From a checkpoint of a small mixture-of-experts model trained on Wikipedia.
Experts: 2 picks a token, a sigmoid router.
Training: a variant of SOAP for the experts, 1801M tokens, 6871 steps.
Below are experts of layer 6 (counted from 0) of a mixture-of-experts language model. Rows are named router (the router's row for the expert) and show model dimensions 0-255. Each number is 128 + 24 x the weight over its row's rms, rounded and kept within 0 to 255. Numbers have three digits each.
Before each expert's rows: "gets" lists some tokens that make up at least twice as much of what it gets as of all text. This comes from a sample of Wikipedia text that the model never trained on. Tokens count by the router's weight.

# expert 62
gets: "ig", "ist", " to", "ect", "lect", "ict"
router:173131157142134113142117118114122134175143122161143135129127102114165117113109108145100128148114129127088088108090114149119138129105141122147083119157098157182131127143112152116127131150119160127114119100141150103101086120155116130123126144109135164124101116191170164125135115114120118105115156139140129118114136133167128101167132100112152156164082151107116146129128117106155105155144146079098136119103099107117113150112117100146122137153188139104109147126151114155145150137120146120114118141172137116117122127115105084125105099139172106122104105174143159150125182122090086100123129143121173088119118077137137138129149128172137159083124156046159121141120058081151149137118108171131169169103159116102183131100128136132133118124121121140140114134108189152131119137139117

# expert 30
gets: "2", "1", "3", "4", "5", "6"
router:199141078120148144129110152131112118117075130122088159150100112132115159105122160142131116126114121115158095054122144167110148121174106093110150149160137140157105104101133124113124162167193163086165119092132094186129142140133127122111127136131069130107141123117105118150126132159113118119145118131133122102136109120136125145097092093132113130121129115139108101101144153171109152129095167127137130143131132120125165115161112188136122124112080102111136164139082171118135143139125129072116108125130155167136113095113162113138145098117119135104159158143147104116114123119117080123116154105127120123160107102126092141115132137102114121153116102125170149133137200168121109061134154122132084126119133150130125130121122142123104104167151132131099109108116099080095131159132144

# expert 4
gets: "1", "\n", "2", " In", " L", "4"
router:202134085127157144121113158132114128112066140121095162147096119122112161104125162150141117115104112113168109050115154174115149131169106096105151152160151144157124098104132117112118154154189162086151124100140096183142146132139132121116128146132075137104135114109100117152128133157103119127148108135122129106126098124132125149087093110122116131121127115132102105106132151184104156120101168115135133143127128120111152114157112179142121130114079106123137170121083166116123156139125126062112113132118157169135110084109156116140144104113112129104151163137145107109122126125115077124118154107121125125161098114134090148131136141111111123146110102133175154127132182149112102064129149124131091122117130141114123138129121137132103105182148127131094110121112103080103137155137143

# expert 36
gets: "r", "n", " work", "ar", "al", "h"
router:147134154127094104131183088113079129121121118105145103133065107102113117097153124123123113125143114114124126171194157124138138141123182111124136128133161081102109124174139142104162139100087121168107123126118116102120120129090098144086131141125141118077098119160118118106143134095139068153117125098139108134124154159146158124148166164143112125170145160143125133111160143095127118102103180139102163112169133128106130088111130109087142136102139185143167109159116167165113125122152104132158145122142169145095127141153105120095134146121141124110135116130149140123108110137164115140105116142171123171139155148131099124091123112119120148175152181130132095095121081082152174126121160137137147138144142104114171107125132116106093132156147124096127119158115160115162142132127149

# expert 31
gets: " in", " as", " at", "ank", " on", " W"
router:083159175125151112146114109103150082136123090167141111061147161134105116141102119086105146117170105107139145122150096117121113125122125156146112065128104116096119133118114130111138117160114148147145127108119177128128134120125104160141123109176132108146143128123142133133142139108127105121088139082119117164128166147102128147125161113111128145173112144105075141112096109134121122109136134107137153115122097154115144134119138108161137139159184147139138163090121109112187107125146146111156090088100111141145093150086106127109139161090126109130143139097113133116104126159144162106187080122133156153121155155120064093119106128136121132097159191052123125111108121124119114148153140131142141125151131145125139114129088125155111190090122134163110111123123127153128139086102107

# expert 9
gets: "ag", "t", "id", "ed", "it", "ing"
router:124173140155081146105162146163168110147143116141121113159099138111179137173093116155113133113101111122123166102137104128148102112143105139119112138112134143131069107151066139096119123103124152121106167180119115130129124127124156113104125141114162113109112149150128160094138140105106102145084103054060131154169118095130104116171122130093157097111130124161116155123176141130134099147121132138171112117134116191149128131134115145133105124140092171125116134141111132145132168093155133154140151105145144134163126117086139105135165163129137159121083141086140134124095147136145171116126115112159109097107135130128139117170125109133149127142137177169119120094170100179113096091121132106112128133131122142115073146135153114116143087116096124130110120113137171122102105132155128

# expert 5
gets: "ur", "ey", "land", " other", "on", " new"
router:121115147103111108137152127158183123140170132115097129138158137114152120154134130168118147115111121165120122092117186120147166097123132154163146105082172113169087097124107144157125113118111095104118101118119113139130135122128160143146132141071159122106116118084170129141140107130165142133171135129153130136145142148146150125157124124167097164125113122108157122113107144120124109101121118142090152174163143150132154119110146107107122144124160112127096160124156122108087130110151099139123115121142158121096052109124090122132175153126123100133141119166101102139162068142101121108118156104113104158148146171174169089119167103114139171165088071160129125141139131126119132143106114089125123133124122126144093114133120154163162187088120147130130114116094173137147121157128109

# expert 18
gets: " H", " h", "H", "h", " over", " Al"
router:133149154100108108137146124086142077121157099133136078132139115149132108157134107115104121140116129131104161196172100113124156155133150138149116103138110096119132149158124153084139136120102067136135124132118123064111158111136138136190138153127129141141125123151140138086138096093124160131146118141115136118138126185089133136111109143192109158112078130119160130150122124111108102187134077084111144101147108100136091162116124105145119103123127113155122116113093114152104106122107160146143160138157120096106149163132114140122147139087132124126143134124073107125168120134114156120131087153126107087120151165131145128129118086116143158114146074182090054129108131132132157133117128114136156123138122066149118108147143132154136109109135113139184154133139143143151132115123123

# expert 19
gets: " |", ";", "c", "fess", " B", "echn"
router:163149098117158141120109144130112091109098105118132164169084134099136147079127140156143115120107142139182127072102133155126176143163114125106138133151139127151100113109107103085120141166169160090164121110153102164147159150132122104091133122110103109111119132145130115163113148172109132108148106133119140123095099136115129140094120107121132116127134088139110086111142151164105145140094169127135132118125125103131141113154110163125139153092087102112127168129096169121099151120119130096114125131129166171129142083106158171145168090124128128109169161110164139108110109125126097151105140111161146082154101112157065145107129167107118126122139098126145152122131185148095126059126136122127073140112113113135149130147124128137117125173138132136119127138117096081086098145151162

# expert 40
gets: "a", "0", " f", "ia", " m", "ra"
router:079138136125111133153142123140116140143169108149107158132121123126159141150098106112157132128120127069105158151146142119097114175138128148164096132120166111121167104144162129091138130116122172118136132132127153126128122113129143164107144120120126192127126151111163147135101134145134107133139123130114118116113154123109101130139114123183112088118103114095133199093063134103110158142146119065153140102110125166115132124128144167150108132106115119115118137163138100138131108136116105114111116132133080109099183119148097172138125096071105176121085108145139137160182178141155126135140157136147109184119147132143158133075098112117124142198077123111145090146137152128104117124118126137176139176155134160125098110110120112115122090137129133138153168116120137120159153120133150

# expert 56
gets: " ", "1", " \"", " n", " l", " O"
router:184115112112137154114078145127106144104065133163110167172090099108116144108128161134133097118112124107155123080112152123123160110165134122106118187122152121100147099110121126104143144132177104112123130112160090133111148131152141074127106146097124160097145127123121130128142111174111111138141103148103123098104120126136157158117107104150125145135038095111083134129134167172139161092099140109143134172124116130111143113146132225125124124114126169119120153124116113141136166121127126116126093091082150134123112114125150121149124111147104132118136147145156091150128142130134099135119120109130124173145084095119079125137134122133115127159149110087157164112117165122160115103142132154111096105090132130126150149129132157094106076136149133137074144131110117119102121142104137

# expert 32
gets: "0", "1", " T", "6", " D", "7"
router:201145082123157147117120152122109126118068134121098158155099116128111160112120157144138121117111111118167104054120148167116152129170107099110153152164153147152117089101127120112127158154191158082154127101141098180134141135137134119115128139132074140104137113115098107147129134156113116126156111138124128104127096122124124138088095106127118133124116108137103105115140158181094159121100162121141123142128127123118152112161111182146125123115078111117132165129081161116120145134125123070111114133119152174131113080105167121144148099114122132097155164138152111102119127118115076128118162104124127124162097114131091141125132145117107127154111102130179152130129180145114109064128153121131088127121123147115121132135126139132105113181147133127100113121111099082093138156136148

# expert 1
gets: " F", " f", "at", "f", "F", "}"
router:066103166126119136121051120129141102158182113147115131103150130132089101225101113125105144119168117112095130169130128090135126125094172131143124137079118115089140172140147151125122124125080120147119149133130155060146131133146071120114150136170146129128113133167118097090133154093133118122122119116100151127130129121131153128123139141133113125139124112129176144127101102139138128144139119109158172125137135152133141124114157104119118127128132128130125132115126118086115068113110164131125169109105124127135125140143096146084113128154146117148108149138099194174128137130132165127099096126118126083117171131108167122096089175149126157115165144096107103123121086138119147138119130079144126131162124093145159144081116120106125115114124137141104142116136146170125123155082109

# expert 53
gets: "\n", "ord", ":", "re", "pl", "ol"
router:036112160142161128141139083129161132134131110164101142104154093158131108136155105113131111092107115132110151178141133117129105110104157153128153109096138150105113155144119142159137089112054103168114161162165179103118125093153129139157089105097125150108145124116136121113124108134136157138138161114102094135115128140167130132131188143079142159169127156143145193157131099142152144156139139153123133109133126133127142159139148088143139084162144133149092079160125128135140150090126088152113151168136092117122148123158094108118123159135122108109120095126114115168112105133150155094151120117140162133123139122112137122133118152147151112121124114158095099112128093115136142133090097120120122140089118113159131094118134123144133104082129104137151112133107157165159111098073119

# expert 43
gets: " by", " on", " from", " g", " after", "an"
router:124144134135165126122135116094121186139134143118094153120163139123156144114133101135124120130132151137147129153073103116133126116112132145109137140090104122128170165126169118164098120138110147136121137116121177136058119122149149124153146130108120142125106142131096124070136125134150130181136145137142127134130140144107084112075121110166128102093175162153166075134169133087163119118108149139133134126113157161121129156107137128127100090151117123157088118134144169135126108135142112138133147139126121141095086181127119193136158129153153104138110131105141095129121144124115156099094133141151112117156144126107178138153162161093158149136170164074144166166118138115120147162155106154132134107163201148120110168153123101140130120159103130134156133148125160124169083133129169

# expert 49
gets: " |", ";", "|---|---|---|---", "|", " n", " N"
router:108120142144174144151144112134169147128139135127161112165127089108141123183108121125117132141110139139129103123114113167121147084083143119148101134083143089113102114154128138137127129116120112134107128135143150117168155083106133151119088124120129141171143115136149123127153123120153139134114152149120137152112156104095151145130129138133110096096162148104130128159163109111113112137124111151131153116112144122083137147115149095125080128139148123135132132189167113116098101148136123091162122137121103103123141138157145106139067124156147103120100103143084159129193065129145192170128114138130108114156141149072137102200115165139144119123120112121173105140183145127149135158116152119141153112214103111153134127149118122175109120131116103129149132129143122117154143091095077

# expert 38
gets: "i", "u", " d", "ri", " it", " e"
router:147112145139124111097123105122122135147133145115137131107143139130123122121123111101116138119138162162125120171113161131120095119105132096069132123149107133140116151141125110152135100135103110168131122077116118120080138140117132109153152140132152137125143118138116132108144144144150153130137120127064151130151113112081156128128138121020160143142156144126113048124074131140145062135132120119129113121075107144140140141115149055093112133166126115133142138075110097106126112115075153140162146108123119131153183143129112103108124152190120117112163143130144133150157142131135140157183104141137175178125102152120151105111130132108142141179143133156119113105118098152146116148104113061121114130144133125102136134104134096156135110106168120127145172107138147135169125126106125

# expert 34
gets: "en", " also", "ater", " Gen", " gen", " later"
router:096116156141116115126160123101124165127168134163174089131104129095136087080147155103135138135114128121103131183108135082151133133096139130119134162121125142127097165136124112156153118088134120124118143129138182090120142119118118164190122117139172135125142123119152125132143121125126170121083148101148094086093146161115084138106138123082132144131183142131166126157127098110120150123144076157110131114149122157136134163126181085154132096133139118098130116113141156138132084159105144113136125080089104109132139143129097125157106174092134126109142094126108064158161125130129186125146095134135109094101145161131133104117097167144101124137132138081112100139153122113157183148140130116106130125133125155111168123133122152079127177120123145125130169168127134160134113135136117

# expert 25
gets: "om", "ap", "ip", " U", "op", " pro"
router:119125172113128127117160139138133113113170124138143090122111143125132115142123121118109134161141135091151154173174054129169150108122154144133112172099106130107095124125135132153108124126123108157110131130111136098168135125115130149175119109078140196167113135150123123121154122108140137166084095105143152141187116121133131140162129141138163098178151151136134138158130131070129141089133099157103108070133096168113106115121164060126172124140130116111132111143149157118149118118134128141131150146130123100115101113109096137146157151145118100133132073095113092152134148139135051164087122161097136142106130176105156142132152135158110143076159107132150109098117115132116147163113136134129138122153133110110131121141109110142164178089112113139099124132141133160123112103096116

# expert 58
gets: "ic", "il", "l", "ric", "yl", "ec"
router:140121111100105098135168123065097112116160139089154087129134147126115116130118106129139144128158098091133132130112114145160129137136084157105146125117146096096117117109133139149133138115149138121101152126110174141114118129181137131129132124127088131151072117116148116109160096130165168086146107148175124114122137134118177117161126102191159086121152113123086191147155091118145127161162107116095108144133131103144130115128117164109138097136168139122128099133124103131084111139102124118125107113102151138138142174157143150100125141080137151143166162142107179125141135130140134147145082136143144168113149134135115189179173120138147130113114087103134149142130106132072177110144103121138104123134139098169078091117116106131126080134092158130124136108117133127126123078140112

# expert 44
gets: "g", " be", " was", "ov", "ang", " is"
router:121169123138124113150113150138162110162156113127138107149142135152125123129135110127117122157070136123084103119119182122139140140115153114160080113160112106141113102116131112143103129115148129161135135155127157064104132145160157126130136108148142135128150110173139142102128160088142132144190104121111122114113138130105117104100142118085160132135147109157152134153118099120135120116130067152098108109105144174083134171094155115104140151113140108096170119088165094137105132135094108172162092151114137124133136136167095142160096126109123097136108116129088204153113105133143168105091162160126136126124157164148103101139129117156104131138129178130133132148109098120145119126089126124124165083106099100107103133117110084148149124125171132141083082122128146153144139074098131

# expert 47
gets: " he", " his", "s", " I", "he", " He"
router:123109131118147111131160113125124133157142111095142094124103139107148155183103118128145108112124106141148138157101136110162106108134117162119095135150119104140130167125120117124123141128104116112121136077130139075118115105149095108154148149126209096123150111120093123157167130111133123139122146106150144128177161131125145138156169100105131133126051129146122139156133114125160105133144148097147119137150124105120105135110130158097123127122075143126126100084142159108139107118179119163134099107165182131099207155141162090094100105178127120115171116103106157141186120147114126149127102124130100106128112116134091072125122138127171121137149088131112139148152123146118089139107124093134139130140141169097074129114104130096132097137141115098177112109115111154132106087110156

# expert 54
gets: "ian", "ic", "ical", "al", "ial", "ive"
router:133119143161126115139183127127150159143135136140080145116125126141101175044142119148146110165130107117121145108143116160147101120118158168151155105130126116075142123117131082147109105100132138117149155153142145146114091089140118150165135148167200127182093141143104112069162113164119091125079115150109152113114133105113183097142145145102155106107117136125120150102129141129128147127131144125134149171131148139147182136084106145107145123116109090128166140127146103113121098125090101147101131145115151148155109151133134123130090108121160150105104138152141119111141120099121097101084143130116123122140098100117185181123092132160132120079082119089098128154114128130122108099128157124139109137146106142142138147177099120146121141136172131150171144130130106083137120135114146